From a checkpoint of a small mixture-of-experts model trained on Wikipedia.
Size: 13 layers, width 320, vocabulary 7085, 56.1M parameters.
Experts: 64 experts in each of 6 layers, 160 squared ReLU neurons an expert, 4 picks a token, a shared expert of 256 neurons.
Below are experts of layer 5 (counted from 0) of a mixture-of-experts language model. Rows are named router (the router's row for the expert), down (a neuron's output weights, with its number) and show model dimensions 128-191. Each number is 128 + 24 x the weight over its row's rms, rounded and kept within 0 to 255. Numbers have three digits each.
Before each expert's rows: "raises" lists some tokens whose logits its average output raises strongly, later layers aside. This comes from a sample of Wikipedia text that the model never trained on.

# expert 33
raises: "==== ", "=== ", "== ", "===", "| ", "There "
router:154117147133128109173137137134081139125130139154123094148119118144118166181133142161091103163103114096117149096100131110128117132136116124123102120145127144117135134114105106092124154151162140
down0:104164113152111157073122128150104123163125156100117146145111117150109189137157095124133114113128145111125113165141108132124142154100107092124120090100139118139141130147124139079138092168113128
down1:107131161092181092132148073103142123104108122111104138145132107097167129076129130111147169091175129188130116108080107096132127152134123129076130151108112097108165101138159193089164137134152119
down2:131152120123120093130117105133126109135107144114125111096087146100110124159108157121147152133136131126163153144117171112090136144107121111134142112076146150139112092097171154147101147088098109
down3:152163193108117146147122108122107094104122156129173153130125106144100146110143134076084143148077107096112115137165105146173140070172168125131134149156138097121128129153140116130136121116117137
down4:168156090132159130152125115129125168092091133109134170098142099115146178134146146119101144095098156109137107138118145149131127107099136148139119140112135111131096115158148127150141132126140095
down5:066112150149125086133136140143097119147116147087157178135153096113170109086143127089160095109102172124165132098115163174092110097098168086120115138140156119132100086159129128132129109129111107
down6:109104133136125154166140109112111076129098135174120113143142116139119100153127134151153167113125144155137101119164131157077159141142157101146114139130133144106105148119143091072173151137155147
down7:120148133132125099118095092114135133172093093185110148162143145121128105134122151122130125132171143154142131121090123142050116098164105167124099085151133106109126139102160141094127142114096103
down8:146125118108127141119107080141126147157121176134137133130108132114124141132120174140126109102106140125109148144120164166156112132115120130171120116119099092132119166138127171118168138135162117
down9:126104130118148148139107134083138133146124135125140138080162109136131121107133131145106097152118127104155120114093158147153093141123115178086123092119142153170124089149153160169125133098134084
down10:148093164148062156116141144115139092076151082105136151146102115107100125127126086099098108175117116164171133108120142127126127162114160140149133134118117128122094160156075121138163118123144112
down11:139115102108156116136103160176119125135124100141159130116088138108158110090139098127143140100091093142127162112081093149148203149129116125106138150078126107128166131103110119041148162112122130
down12:132085156117121091120141092126135100096143135146155095157086135132105089133108155119151108095110139125103127130098122120148152128121093095112113106113071126099140145096131141146115098124096131
down13:170112101126130098088108085144151119111196111155084106131094145107119086128136148124125119106155098136081144143159113142151105141151145173145110105146131134164145134121126114102162152125143140
down14:112096148157131123136120082088125119120143117109146109159097104113144152132141171169107150130169132142133109137147091127117165138163113116116144154137147160099091134113096137155188115152066096
down15:139102128117119088175156112109131177124141171145164110121159113134125127063113127124156144093136127129125139143094133069182111142169117102116102108145143107178131138114122127164086119168100151
down16:113117099085154143105123101130103084148114156114168157125131169156131135127106122129130146171148108129135161158118140161116113090169084070108148134135105140115117144130090152160135147091136128
down17:129155133131122117133147134103103142124111114145105146130149119097134102128126135140131137124164086176082128153170140152133159167113104129129098130108105124118175138100122119143111119104158124
down18:101132111091110146115121121122169115130111166171120128134120123153090127096131157141133111171131138176115139059088140136116122118128084119116134194118157120133102124124083115129138113123122143
down19:110161147113145127149113108182148142173106157136159166161172115109124100140139165072125125137121127090109117121138142125134129191178156104118164122114173102124139168102136116121154148147103078
down20:099161120091099081162151135110130117164118127091179129177098089120119120118101173100118113161124159177101135116143137138134131107101140119159113132121160139094097119107114128082111141085092176
down21:171115111123149076091140102127150112142153100097122168128131111096166151111127130124140094103157122115122129125121105144106140170133138130136151127161106100157080145155136114126084122132080129
down22:115145118114112205117124130164140142134145125138117140105147126122118162130138145132145109116088116152084156099151125155157144135114123122122066103148152132115132138083145158130077133145115147
down23:122161139114118137136148089131161161127140133121130138148159109136162148147128141114137139136131166121140124164113165109106128134132143140128186175096122129062124148139145169148133137144142177
down24:099137090141115128120132131141182120146145127124137125100116128110153104134139138137137130138170136111120100130102154162097101144157112156066144141135114112119104120122089092080160135135154150
down25:159155143106123130105146124151117135144152105163119122143132123156115129143115124104095106082097122200142087133100101134146106155134089106163065150097153110101122129112089127123140154150116101
down26:145110093114141162141120120126119133130114110113162147131150108146093130109136142156172119121157155147133100174107137126112130081141117134117133168116100122143161142136110147127130095132069147
down27:123161146135130136132132111113120115158137182138154138123089134150105109090100113111172099105140146138137126130139116106156154132086134129176104143103135100141123145103136120110130133130157113
down28:074134165124164157110163157170155128133137109114112119109141142133078154111182152103130139131171188126147107100104129136130102144146154113140155160132137121158153128178147170072127178101117093
down29:149121111081126102124117129132108090109123133136140120131122112119070104117123098122135118086096162141141113120086087125158111156122135132128167174149134117134100122163166138142148128144150131
down30:150178095109167125155107128115126105119088160102153111122096133133144142124105101143124144114143144111085085121171158143138123111134111109097124156107141120111131120093175111117088156134157109
down31:114111183135108154131148109132132151104119179137111141170103145127092139134132117116108148171193153093145156120096082142129130115181105152112104130096171157138136136099118113124181136165079147
down32:096152103126138116118118126096150121156154144138065117115106184161108133141098123129114151120128099143136111078121132123097142133184130155158105164120141142100137191129105119153142124140168096
down33:148127127116117113142128126166130121123156151115102121109119110139116121162175092114118132133148159109171156163130110192151176149129126135109132089176120128163150097107082137090148112110129120
down34:115127114153107129181124100094122167135116144110141082117080167117125098091121151153145131109097142132123093122155109115124161104077148094150089091081161134144169112147135111150163181137090147
down35:097116103125093146129095100103122140105155122119112111073113128121117061139160140163117124127146178141092116102132146137098107131144126117129194116122114160116118151126145104112143117123144112
down36:119118163154146126153149189156161084123174131135134121111083125093096116126144105154123140131123178101112152134085120142105137134130139124110116138120128086140073105091179140114153110145155140
down37:141152128115115168114154115148134110087146140152123097139105142124101117129150122132127140143168110148130097134095115173144116096143161116155118085135161134138118156131128132104118140106071151
down38:101123090094128112167118108162117090140153132122133119161111150106152134128146132124102120157118149133089190148162101165157117123132145142141084155087173117072111096131101149131152075171167168
down39:128121165111154095158106161129187116127151112110153112134122159140131152117115120095114107127088130140129141172134152131157107113102170113133123127147162114170136111117102146121140107119100136
down40:102169092137129135127105135144134118120098142109121168122114155123093121116122135145110119119129136123111156150122127160119109157132104134141154138121091150107144148117108103141151177091147149
down41:156115122154119152132101114138126161134153170186125128119134118113114097124126139070111128113133203148138113114101136155145136116141173177138161150110134122115121093110133135124110118129143117
down42:159171101107103165110124147124147125066117126150122140185177130096122158129119122125137162163182096104137159132124110133128157092090148137090147108123111144122133126107097138118103129179143128
down43:070161126147116142150098148134169099143144141139080182105139122095165154134138130173131143148113128101130126139138113109100132141124135150106125104098121113112150129134099078141133124174135127
down44:152112104110112120105146101123168119099171130148114142117121149129108122146153142136106130134149193124109190147147120129098117124175130139115087150132130125157123169136118099095118156129159145
down45:124151109096136127078134127128111093154118135111189152156109134118124122126107123118166135129139135120170114140184145122157130122130100118090118110092139086141116110109127115163135158157117120
down46:114155149106159108110117142143112142123139128145136154144147166091134142085119140099088131145086094176167115148148135125179130133100137162096111119121158159102108135119105127112145107133130095
down47:085102113120173160129145133062103096099130156126116113127063122126134116115141102108133135128118120125116174125131129075134130076113108117082121163139160152148083137134158118185115168134146154
down48:130174140110098117186129139129164124125184123095119086112106151153100134166142130138113124120141131127092129134127108142163098111129067148141135143089109140172157157156081142130091108117105116
down49:088086160119100154160132103132143131122112137142121181127108173094122158098159183144106119118110111156078095179136149119123165124148108115117116148118131135127131120134149156120120125134142106
down50:130140151157149125142100109097136103140164131134130126125137126105095133123107158124110119151160129114164141159118156166157106145155116117118102080142148139106136164122128081124119127123121138
down51:141101056125113159170114125139159084135131125105141139139117147126107109147063148115116129146116138089117112143151162119142107115091176120160123129088125138142121130094125138119082116109146173
down52:152136067133113144145134132138163125129143140127175136133093112143133128166106144166113100065114131115136106151128129192118161126117118116130124101106153138122145114160120108114123155118112108
down53:154121135178118169112141107123141120130133093143150115115111101131147085135124114111129109134130129138107096120117125128117129103127120141129135113177070117113144173104081134123143103126112174
down54:142138091141174121123152133143129134093102127145072141128125128181113139104128121086105137157156156114119135129135141151146114137121104152120127167119172116112144108164148137176162118130035130
down55:130112146111133121120146146153137154156160141153137086082077083116122099126146126112066185126133136138152121154104150147067135118104139156145170134111115114106105123167128137102111084123111097
down56:116112123143117096122095084168133112145130129142107139156124101167089116118154127110122125141116108168072130167112098159112103112155123136158140123083092171123081123133133124120157140141133124
down57:099159167128120147147150131093144100135074094103146144155124130134126168133134127139127139085142175144160117159114166104092136086115061164104134187121153102097156147127121111140136137128114143
down58:147216123123148168064106136127116118139158155128152141109107123121122105133145102158119120130115115122110133134163140126150122121155109140111108133070119113149147114092147133098158096150119123
down59:099091125125148151096118124118164158137102131185156096109127131118132130184161155129111178131175158145104159095145111156147131143143116156115120146137144133126149119189131144148099134153149099
down60:096117186106145132164159166139109099153132128113187135154126137089122121156160144167078160146160148107147112143136104115096097131127130107123084109087127141169147127180153120088147072146097127
down61:127053121114114098136129131124101160092102120135149120133123139125181097113130171106176122145112147128122126224134121130104149124122186119095152129087146146140117117103117147122128163121164083
down62:126114073128104128163134064118132124154144137093107173089126136119109089141137116117099168160093133090191131120131137162112123112079110128129165108092120081132136132140121136090108135137148183
down63:136182154095083117125153124150136145128105111142103091139113156132117095110137104137119142139117114191115161140131129121145103145139144108137131065135163146088144140163133119179125156175162113
down64:113110125139122143147098151139135162128075097152105108083104105169147119138119137130106134116107118177119133165128130130152138108137100125093138113145159119147143119116133124105164145106156086
down65:141130146102138150119115152129121123072095117151163091141146133175153128086083109151142094134171099141140141128122137150109085111135107125099164100099127154135119113130153118103144125141050110
down66:140133156126105160178149112143129140119138135147149090141124127127087154149142165145135137113096154149157144143137164164126165105142123137119068128101101122136109127155095153125161122121145133

# expert 58
raises: "- ", ". ", "\""
router:167132100117137119137159164122136104152131157092126122145098135148099110157132123131124096153106101108127121163152081132152168161150069103072111099113134092106132138096097137121182114165124162
down0:113139146108119143071130146175120143168122103114083118121106149168093147105113131166073107099094166127105084140122109110151101157130157122121139131132158142141110146111124112090122095163158135
down1:142131153094167121153135129117122130118102144126123076109131134122112110109105119156100132122132135170111139115112147103120136134138132137096156086130144145114126137148138176089169130166154081
down2:146141131128146126163106127153095126167093172151146110104103117110102135121113141140151102147149137130170157125139122132138141175114139128126090120092160133171141099080161161129105160101079115
down3:137148167115132134165129111134114096114117145140157154114105132144082146125142135067070121137104099105129126143159119140185149090182153132151120165164111095104120133162135107125142126104121118
down4:173172148115153160119135097118097174121103124132116130120141108121144151105117156128080142131091171091133112121104156127132109130077156180109104133120131127171131111155150130167103158134104091
down5:117117172116123118092127141147105154131139099070117166149108101082115124085166122083147141108125147101140129108091146155110123123106159102070121133120144164091126099149144134140140106119138115
down6:138093137152105143182158150118115094104116128128112104148180145177168118142146135136160135158134154120132090151135122139087135128119146118148126115144119134140150163131137129115124149151118128
down7:088150125144189102185121122112157097140149116144120140144145121084099139139114132142152141116123153143141137133145142124118128084117137136177072115119133126164124133122117150109102176151087088
down8:135130100094126140143097081148096137152144152116131123137106133117127100117107175138111106114102142139130156147116164154150094116146122133184107142131095080141120139143138156109152137138165120
down9:154100137161173115127087125092134147113143151129147093108122139156105100146079097134114156106124133103151151114125164126163081142113131153079141129204130143128093091128145149183132124124148074
down10:100119150134132126156117142141092070136113135145105150128097148114136117138112113086132141172126071175149109160089120161125080152131114115101090128093136091095064119140075160143161118135140152
down11:175128103126147085131108166116113124127140136123136111130117116136133102095155131089128101095142113134116148106109092122130169142116126100097117128104106123125136158139095160064138113113145106
down12:138128137094122068111128104105085125131151088146169117168118110141103091107099148123148142095116151171129135150098154152125117150105087115143111126114091126106138161150125156163124119120094136
down13:143115121121119123082101132096188130132162119108079100119119131085165138135147082152113173125115088158068105118139127141162138151140134155127141101149172133174180087091143118126153150123130174
down14:066097154125156121133121096119163130123135088077113096139123101124173115130114185135108104119137102119164100154160134132135163160169131121134112136120124151124092144098108104149161094145070097
down15:116095141123135064176143131094116159115153146143153106118158133125134113065105144127179166108132134136127137142089132082175116137175113103105110117141131104153121141134132139153081110167098151
down16:139121128104136138102122164105127084117116131168158138135148136130112156128129139120194145164149150121124156109116143126136085115143090081118178134129115093090145145151099118099123103122130130
down17:134129109123130123141141104077120164097107147160163146136142174127111093077109131187099164142091133164120143150156148155132127104131115107136117104086128146105161154132091184175074125099127088
down18:106126127108104120138113115099145141101137122166123120116109107173097121113151160149138124146112159140096122105096136162141139172151084085085110160124153139123112112097133133168150135120123140
down19:091165129113168093142120122174154128123103170106134133136133090116116104115148188078129124154129140167099138137086116136119119121135126101166140105151131123141125142115127141126153091123125105
down20:110154129096103078142139118120115104154110133104171124172107091098117118101092162111117109167139149178100156109143136134116126112105134113171130134107148143090094128101123127099101136092087165
down21:085156082123110131133166122135124122139155108105160107128115099100138132103090144136136117152101103111142154130107101103132137123100161141157164155188117120165095117138171131118095140117096127
down22:139168121099117178110128178201155148128137134155129136118116118119133160116146141116147110135098147142104098096149133143123097112099115115112074078130160102100139156131161146132086163120115136
down23:124122132105105111140136107149124133114125111111112140103111111125113148154114171115181147109127144118117128123136130139127100131091105095124140143116104143067134127123140157124132158168154141
down24:100123132135100115105126143174182133159139129113155103088111118103169135138138152150130151147139138087117104131101127150094119148157092171084111136133091098104098093126075109089141163130153148
down25:139126144093086144126117166108123088115155089173094144119178110109137123135115141105119144111121064155114094141127134113143131178133093160152134119118104131122106153091122100135146166115154144
down26:162134112171116158136144075164106142154118139128151144102161103100113126161169115122143155116155145167102112138097160104190130086118134120103095203105074112152182117179146170111141119134080142
down27:116176150124145127159145115160126118123108181140141136123082135074138120081139117106107081150132146110097137114131112150165127150133142123137129130132121110113138077144135164129150132131149162
down28:111123167106140162107197146195112124108132146123121149121143146121101129114142125108142100128128132141133080102070141133141114180102143125147162121165135137137119138132132112090139175095087119
down29:122129121095156161104127106125104117169133125136125165140109167158095086116147119120133127111071168149115114132116120138147134117145128162107133106120129130146099158147145103152110108158144099
down30:140176098110175124163115132098143095133094157148166116139102126120162148105118098110125131114137147107104082110154154128134125122144141113114135150124135112114135110074171116089106152141149101
down31:132105148120125150100156129152125110153110141145099114158119112135099094160163149119122157172179161100121137112146093130154137121112116119187121160090159150177114156139138133150173136126101139
down32:117169080124143120109094105076133144137142123116089126104068146159143135161119153074135154118109097144142143135149130112115126114111063149160114103115107136130137159131117120137114115178162119
down33:145130135105093140133168114120126133129124195118121098100163106115062098158153095105121152126158140114163124134161102159108183166107104137096142105163107142135114132122098161058162118096137121
down34:158112145143100107129141087099122122112086158089153128108128132158112144156160121150138122133102155134144088129146147121150098127154105101155117131114160136099157094126149130128170123129132156
down35:101116105117093138116089113104130148117153140122109101089100129109128063112153112155104139112146171127095122109146144155097107122151132121116181121158147160090119133113136107142127120131160110
down36:127136142123147113163152145094154054144136158146156066108157180112093137111120126138129154144108143112120136120084183103121134111162122139139143127148113152101129113130126125122117139162155143
down37:125118125115107119141083099157112089099153160136159124141121133137094134150168107142133138109205105097129082116137141110136114132148180150153097097100181165128135119137091106065111152128085109
down38:159102103097137115145129166132095123141100122161131167130127107152113193109125139143118108123127117114094169155179099088146158112136121145149159148102121128081177159143116167135179137160165174
down39:129095164116185120102148165137145113133159081110149126096096125114137154092124114092129096142130116138093121141138134142178120106110198130115118140155166152147120125137127136093089168138125093
down40:099155092127157164124106138165148116140111119132143158098090157110095116103114153143104106105158150128154175148110116158109142150152081102131150151125080145118145141108093128122133154117169150
down41:129139145143087146120098106179123147147145158160162126098147127101088082109131146114108134143166192140112113113109142156192134136110186148172143141145096141144151108154135124113174144136122113
down42:168174121093100176130121171133138102083116155140127135196159132093099145124130116110138150169165103132147156127116120143131149096095135132105146112127112135151113140130104123128093121184155151
down43:123092108149103180141148140148119147121162110104116156102174117144102154103134128151141142104117145139103147116110079155112117136110157128147128153148139121114126099136119102115131110158084064
down44:168115143097092141113152073116154120138141169171083125114101126140126129160138140145104132163153178137095150141152102095119124141153115149137098158128124113112095157135111096097118140129156135
down45:119144088126130121089088044094094089145123146131110115172119171135099058160152112136153127137142126144104114125171159153119129132156104137135118120140130096156094154127173069181096175153072132
down46:109171111119199103117116145112125094108100142131144117136141121148121157138124132100090115122148103123159114105147122152162071132137119186090126140107151147121145119097121183113114126146109100
down47:095112094137169142103164144109068107115148119107155073118093117133164106120104092113123164101115124144161176136106120132103124119114105133118127102124138120154096162134114095147154177110120145
down48:111155110133104120165117133106167104113139146130098101128066161105118124151105100135097136146105119159145136157087128152136149133149096166115127105145129120148116122155145150097140104100105089
down49:106131136146104133145145100134141144080119158117169149142150112099145150076111141150124064134159145084071110157122129112092164129137094107110113129119116159133108111151129163106094166078115118
down50:114153147147151101162072108103123122129151105121123124142128131090145148127132136133113136126181151106170134153116159172166113142156133112136102113121152127114135174126100129109127131075116143
down51:152103085115097208171126144145147076143107105145137135126145140124123134110097132158108132153139155100121138147127142146132122136118144137115140132110126108136134115082135122144097109119163186
down52:151118103125122138115122147133149115138156128131181153130118118147105140149112131152126084100098156093140091129115134179130138134130111120155147120137174151130109102161125115105126158118104120
down53:166141122169137172112138125123133129131137086124130108106132095139151092135121128115129122126113126140107109108122129124110135098131123150133129108185063107104132154091106132119142103122096183
down54:112148087152168115119177126107099111079158105122111149098130141138124112122139158092099173122154137127149167158101135076167142147117156150111140113121178112096148125115109148149117130153070160
down55:137118107119134093130137168126118158137123142138147101127121103125137157169143142139106165120128145134123150136088144139090110133074128141136158119152123122115127163150094112108094097132152081
down56:130128145121104138155127096179151090160170139099142093100139112156089171128121136101111146113148105132147140114121126143104096117179106138144143167159140123098137118168120128137126096121134141
down57:090142154142087139141126146127140111133065136107129141143124112145107140136121140118135156120117163167137110130100134092113127096093102120080110159131132118126128133100102143143145090101111164
down58:159136104109144147117138133116094163121073107096141131090104123119130138092135132136129120116087100116120126082175115119127136127102113150124134128077067153133091106143144161104143113146108145
down59:108140116110101167126134129101151120128111133132131099106118155117136117154141150123112175117102150079063164119132171146086148144151114182133136150155119153130142109155137103130110105097148105
down60:109120180112133111154129123134100101149104122155196128105127135113081162194127114147111162100135179107164089137126123100123127103116177086098128166096142149124144095153135132074137080157099125
down61:130063128113119116141107131113094147100110140129148107126137110133172123113121183113155116152099151128122124219130128141109161150132155118113138110115127165125114110098123132121125170140149068
down62:133130110104112136161132117114127147136174119099139130104122140143091137135109115131135152135146146126181157128146113121118092113066063093112150116106164091165123155150107131097127120176176149
down63:164149132115098162095148134150162123119092118166126106125121182091129101132134117118168095124110057135076159135123151115123096156124113096137087114137125157138113138159122086157169185186156125
down64:095119123144142118170094117127078129138151115098127137095097099105134141091090159108139140150142136104102155124080151131146142106169113130130132144149135114128196122099171131077138147128118108
down65:113166134123114094148141158108140139095126130123150112136110145142132119127120082136112133074130090173130133157107142100113104086104106119125152092091087127136154112129129111114102122177100121
down66:155116150122134191166195101143137162098097155137134120146126142147097147165136118111147144117097136147118177122113148117157167093125130107121085133100100118139118116163115143114139091127134125

# expert 29
raises: " ", ". ", "ant", "-"
router:150138134110138116147140138138144101102156155081098116155145118146134147165155090163096107150128126129170118138141082140135127125129104099097141162095164118136097116141150148115133158167165130
down0:136142128143109114105134136148097153133100132140098142160109093161148123145107122094093097117094129119126116171144172101147127160131144139116139116102151138160139150133158117109146152168141120
down1:131114143083171105122140135100160095116105149139083115130117150114111115119087100141119160108140111161115141156115132115123153157156133156148152134144150143108150130163165190080138128158148093
down2:163156129091119102159114125124126079135108156138117107118122153168079136163123121138188131149123143148170136129084160114173148129120123148148136136129151128132155099105170136139109142115099132
down3:133119180096122127110131095131114097121137105134163131132082143143141122129127124115071120112110086135144086116128119136183117093181161131147127135124147130100151134135109110124155109129109136
down4:122133125096120149138120092142098181090077134144079111121152105169169125095086151108102131133123139098142139131130160124125132146106147166099142122082100083160138110162136122134116147117087090
down5:099120112092130082092122129146116117133112132157120146147109112120156116134156134085137147090123175114125171117136137147114138066132155129089130112131134161103077104118127105120169112161152137
down6:094109109134074170183149154141150105087125094152169126140156144149109113145136129078115128146109149101112102097139105140117157092140146110144104136130171109118167141116135086072141114144172120
down7:117143085106165122146147100147141123150128142163104161159145151067100163121123099142124121151121109115107168105133126142124133082106158126144083134141134130164134100148105136115134136152067153
down8:120160111112137124115130127114114133105125127084155137123088130130171147164120108155129175078080132135141172132144139149168138142131113099159126141103118121138103136151160116091188140120140163
down9:114117122156114159134096161094161149082153124079118124110148119164100166130112136122111159133128154125097147089097161120121112115156105112110123109120149117101115109159136130136115125127188140
down10:150101173161104133189151125174134111136141092127123136117086126080121144143103149127134121146110117140125101160101117094131157123096113108118107148092114112107115124122074165099172082099147116
down11:141124107139200066149143180157114117131141133121174138109098054170140103112123143084130157095088120128106139156114090147140130122110111113115082140139111157128167138124101145078143117119131136
down12:137130134089127072116126103106084125136149083140166118167117111142105096106096147116150141096116149169126134148099156152125114147102084118143113125116090124108137162153127152163121123116095134
down13:137131131165163137099113132132172103112144069155101146140148146138127120103151140140139145133176116159075118112148071167113086174110091135162122098121143107148111120142130112125167177134133144
down14:069114135105161122150131126118156118121134094089111074140120081119176119131108182124106094123112092124166098149168129128123175154169126123136104129123109148120106149093091116153148108135095106
down15:166138135158111085178149120101111127104120103097141108128130108174136118092140108118187159149127103115127130127082161085172118127133108107159107119169129153145139156125177101131114110131102149
down16:150128139089110183132156161117152083140143110146164130150126152162133124097142113139158140153128133159137126145119151154131133137145102117156134161127088108117129155166123135150169118153131139
down17:131128104155119082150159150125156154125105105116142112122115148104093139131151122130134154117080161193151101141109128192176165148107091142097097123112122161105147151112128146202112108120156054
down18:089136094111130134124121133117143120123123156162120131121098145163086113102108142163119116156115109158113137056084154140112146122144094118123150171114162124129106139136083120151153122129120159
down19:101164145087147091145107106181160132133083147098152162146140120106140093146159175115138132134125141101128104122096134162134138163153129095154150121119171097132160139109146130132165124124125065
down20:108146120096104074136134120117116101156112146099169125175115089107126116101103164104116117168139144170102158112144140132121135112112133110170127143110148141089090127098124121099108125090092162
down21:101147127167148101094129099153140139121172117105137175114104109120156112110132113136171130130121105136124156120138120138109129133113151117149188170155139075125083123179173107118132140125054142
down22:111210121059123203115088170173173161141099114180130134146097108094110154121135151139111122153113157159133114091173088139104105102063103125121122096083146113115141112142203142126145141129149152
down23:124120124131120124116141134136139133114120126096118145114107090119122162155105163113179158133121129114126133128126144119150112132116120110149162175104087135079142136137111143119141149162137156
down24:098126129135101113105128142168177129155133128113157113085105116102166139131137157150126154144131144085116102133101126147090110147161089163086103136135098095112104091117075113089141165136152144
down25:114169135099146121117144153138099104131140073153101108111140094108134114134156140132129120065117103175104105111082127143149121143150086128160093128101120108116134120098085116146143137145119121
down26:147166084140082148160165107175131095139130137128135116086187145115159097122130143073122133091157122156142142138120138149196173105161123141101121175136130106153171132158139150117154122138087126
down27:140147163135131106153160099135146122148115174125127163136089097108089126075111148102149122146160173137132124141142101131141141155103133089152114133144162073163146149098112151138129135137167120
down28:128129160147095139127166110129126114141164154119129142111077149173091118140155168116150154134112140130105129118072143133154107175139100133175137133129132124104100149109127135073152137116092109
down29:131131110063138146135111110170129151141131149136124124137105137105114133081083130119130146126102139119109172142157082114137108166157142104144140121132118105163119149141147121122117106163138149
down30:144172096100160136167115134102143097118085163143160127142108123126149146113120105115126137117129155106100093122157159127126113117139144118119135157117134107119142109076164112091109157152150109
down31:158068152144100155126139124131127126113121163135134137160097116134089112179156126105109174164161175088129147131161109156158132115138122138174096122076137155164123151100109154152132145165091145
down32:125193117106146118131109114118135136123151143151072110116132209176156140138108138097129116092134098151147135119105129143150171093145106158120124118092134116088130198139101113153099142141159099
down33:144100118116119130117170119144141132162140168104124092103106128110122104152173071103105147133148164146188114160134103194120149148119127121106154128180126147173145111101086130077137102107094101
down34:122138108138124135159153080112128141086112147098138071115117150132126144071153106158163115127111117131121146130116116133128123091094143088180081117100167121105154098117167121125145163178093101
down35:111117103097110175137099104083149125118157137110118096090154138121137106094151084145095135128110151112133121129120130122111125118119116124129172117177157152102106119121148079152143135171155142
down36:118136150140123101163144148186134096128165123125143103126092150095129154103131137160164160145119167156101147137080141179113183126150145111150123110113121127116152097107146128125118115134177155
down37:120134112115111115138107092160141112078140138112152115146114151163102134140143132141151139143176110105117097124105138145142117149189178130148098110118181157129132139124110133096125137154070096
down38:110101114107109064130138167136121088146147142125096149146138136125131150106137119131119148137135151112113193162159121134173108126166173150118138147124131114101136129129107160115171122181154193
down39:132117144127160111110151152100163110134141105120120126089102146139137129123100104114126105157107129156101134133121165129167112113124162122113140141146163149142130162125078151099122125174117116
down40:100142136094115108121105139146158119131124121139146206124086167102107146145092177126115133130172144119140123125135131147123115159121097115150124134100092107160122104146117150106140158135148139
down41:130110095168110165140111097141165120131136194169171109105131134132078152099117148119147083114147161149123123099121085163158161131145133178129126143147110132113094119153153118110140112132149127
down42:164187112102089182090144151134121097073112149155123127193167167097096144133139102101126149168161110129134177134098114136112156084115129140104143100129098134159115149108121119124114120206150129
down43:092124117168129128152123128120142108135139100125093171123142126125130101119121133143112099119118133113106129107119140168118126135138131122119137153133164139157143115125119127119144087194121113
down44:190137112080096183126104092138187149112144136144110115132131125180106141145173133106148112133153143126136153141147086127118136134113132120100144138126094124145123178160105117112117138152148123
down45:097128102147109151090114099152093097126118112112134146144102174098116104126144120149129123143147170162139065120154154126126140117122109119141149113121138135158081111164188090144118174131112130
down46:096105119146119111144113100119129120089099151128172142130130122190125159165128165096113128164121127170193170138138151122161110158103107143133134138126120157110138134128080119072104111149129077
down47:084112093135160136148164162100079115122152121064132085098090144109150135129088101121130115092058105100142153116134126128110114099110133134139136137150185121184124106172108110155144151133133101
down48:126175134107143094211149142120183100111155129112107086129112132103108149163107138106111151157121111142115123154165120138163153130117088150129118095095100148146124125152138145111083107102103103
down49:138104146113071094136134082140087157101142142180145134122114167116129122139150131118130073123182171126123144165104139113131161109131095119117186185152101120161121111130132130111105148150106123
down50:118143154166149134132090096096135121153149130145117142095161125079120148082123147129152130121151154114183127131079139162164119182134123128139121099124130146115102150115083088139110118111126118
down51:150118100103101210189114145147141081149112102138131134125160135128124137107096132157095132144137155110114122152122143142138127136118134147137145127123127107122130115077143130140094110125159179
down52:168128090146097130159130137135143140159145134117163147145112086141113123145094114162134148096117155113124102159146148178148138110112112146121122133116188119106130123145103111124093119144097102
down53:165139119175137167114138127134131128137135085124133100117121105133154094132121131113128114130117127130101107116125126128112144097123116150130126117173072105112127155099106129117140110124096186
down54:114101100157153067109145158109103135129131118127111155112113112135103093104146135073109151145192135125130143139102143099151113162145116185135127149154150122151103118162138149144153137127044134
down55:140126133101140064109148150121119168162163127169135108086111104143096124118122107089088175129134118128120135136117120133088088145119154157135167117184113128150127183115108124124135086146157100
down56:125111127133110105174111094137153100133153149124129086151124148180093120112128115103109142146140085139116132162145094171122128124155131143146114131134144129110123098158109140161149143109113156
down57:082133161142090135130135135127125119122064127086132144152130106135109151140120145128130157129121174173144117134094137094117129070099112129079124156124132114120134138104106128129139086118108152
down58:149155093181113141121116100119105109106110112130156168089101097104114104099123090130112135098127121106121095138198132104144154186105091159087138114076104133110133128084162136139124130147113111
down59:161151112138130151115148125130142133118123167118109088148103131148149119147140130101112156103160153135087114120149146128120124120152116111077129157158157142115118110115134132135113057134165118
down60:106110168125177070137159162150132075167110110165193128082124125094130144163118110157095139156156130120172089159138114102104133124126157096107090141135153119147137103120135089092150119085103138
down61:133066121120119115143108127112101146099108137128151104125140112132172122104119180103152118146096148123123126218126123138115168144130149127117130110116122170119118111095121131130124171140148063
down62:112115133127114117172120117117162112140177101105165148123109151133108117152105113093169159124155135119163181117125091134118081084101116114130133148076114106121146118129110126126111091130165112
down63:159153121105107152102162149141161135122099107164138093131137168092142099125129115134155096111114045122079137134131141114122090143150095081132077126153135152123123139166150097180171167190138124
down64:127142206145116125172114105109131158134148129151129118094093073121150077173141119132120134158144125129141105130142156097105093131116107139119121090142153090138152066080160132091132153128096139
down65:126139114108132107137128128122114138097144104137188118138107114172147136108068116147108127092163095120145119139117124108109101106132090117133151117123111164138164147150136119128102145149093141
down66:150157149090110178154157140115150134125136145122131114151121139150090153165097173095130127092102142141123133122118129154126135089137116129111102155114112127146094140154085177122175127121128154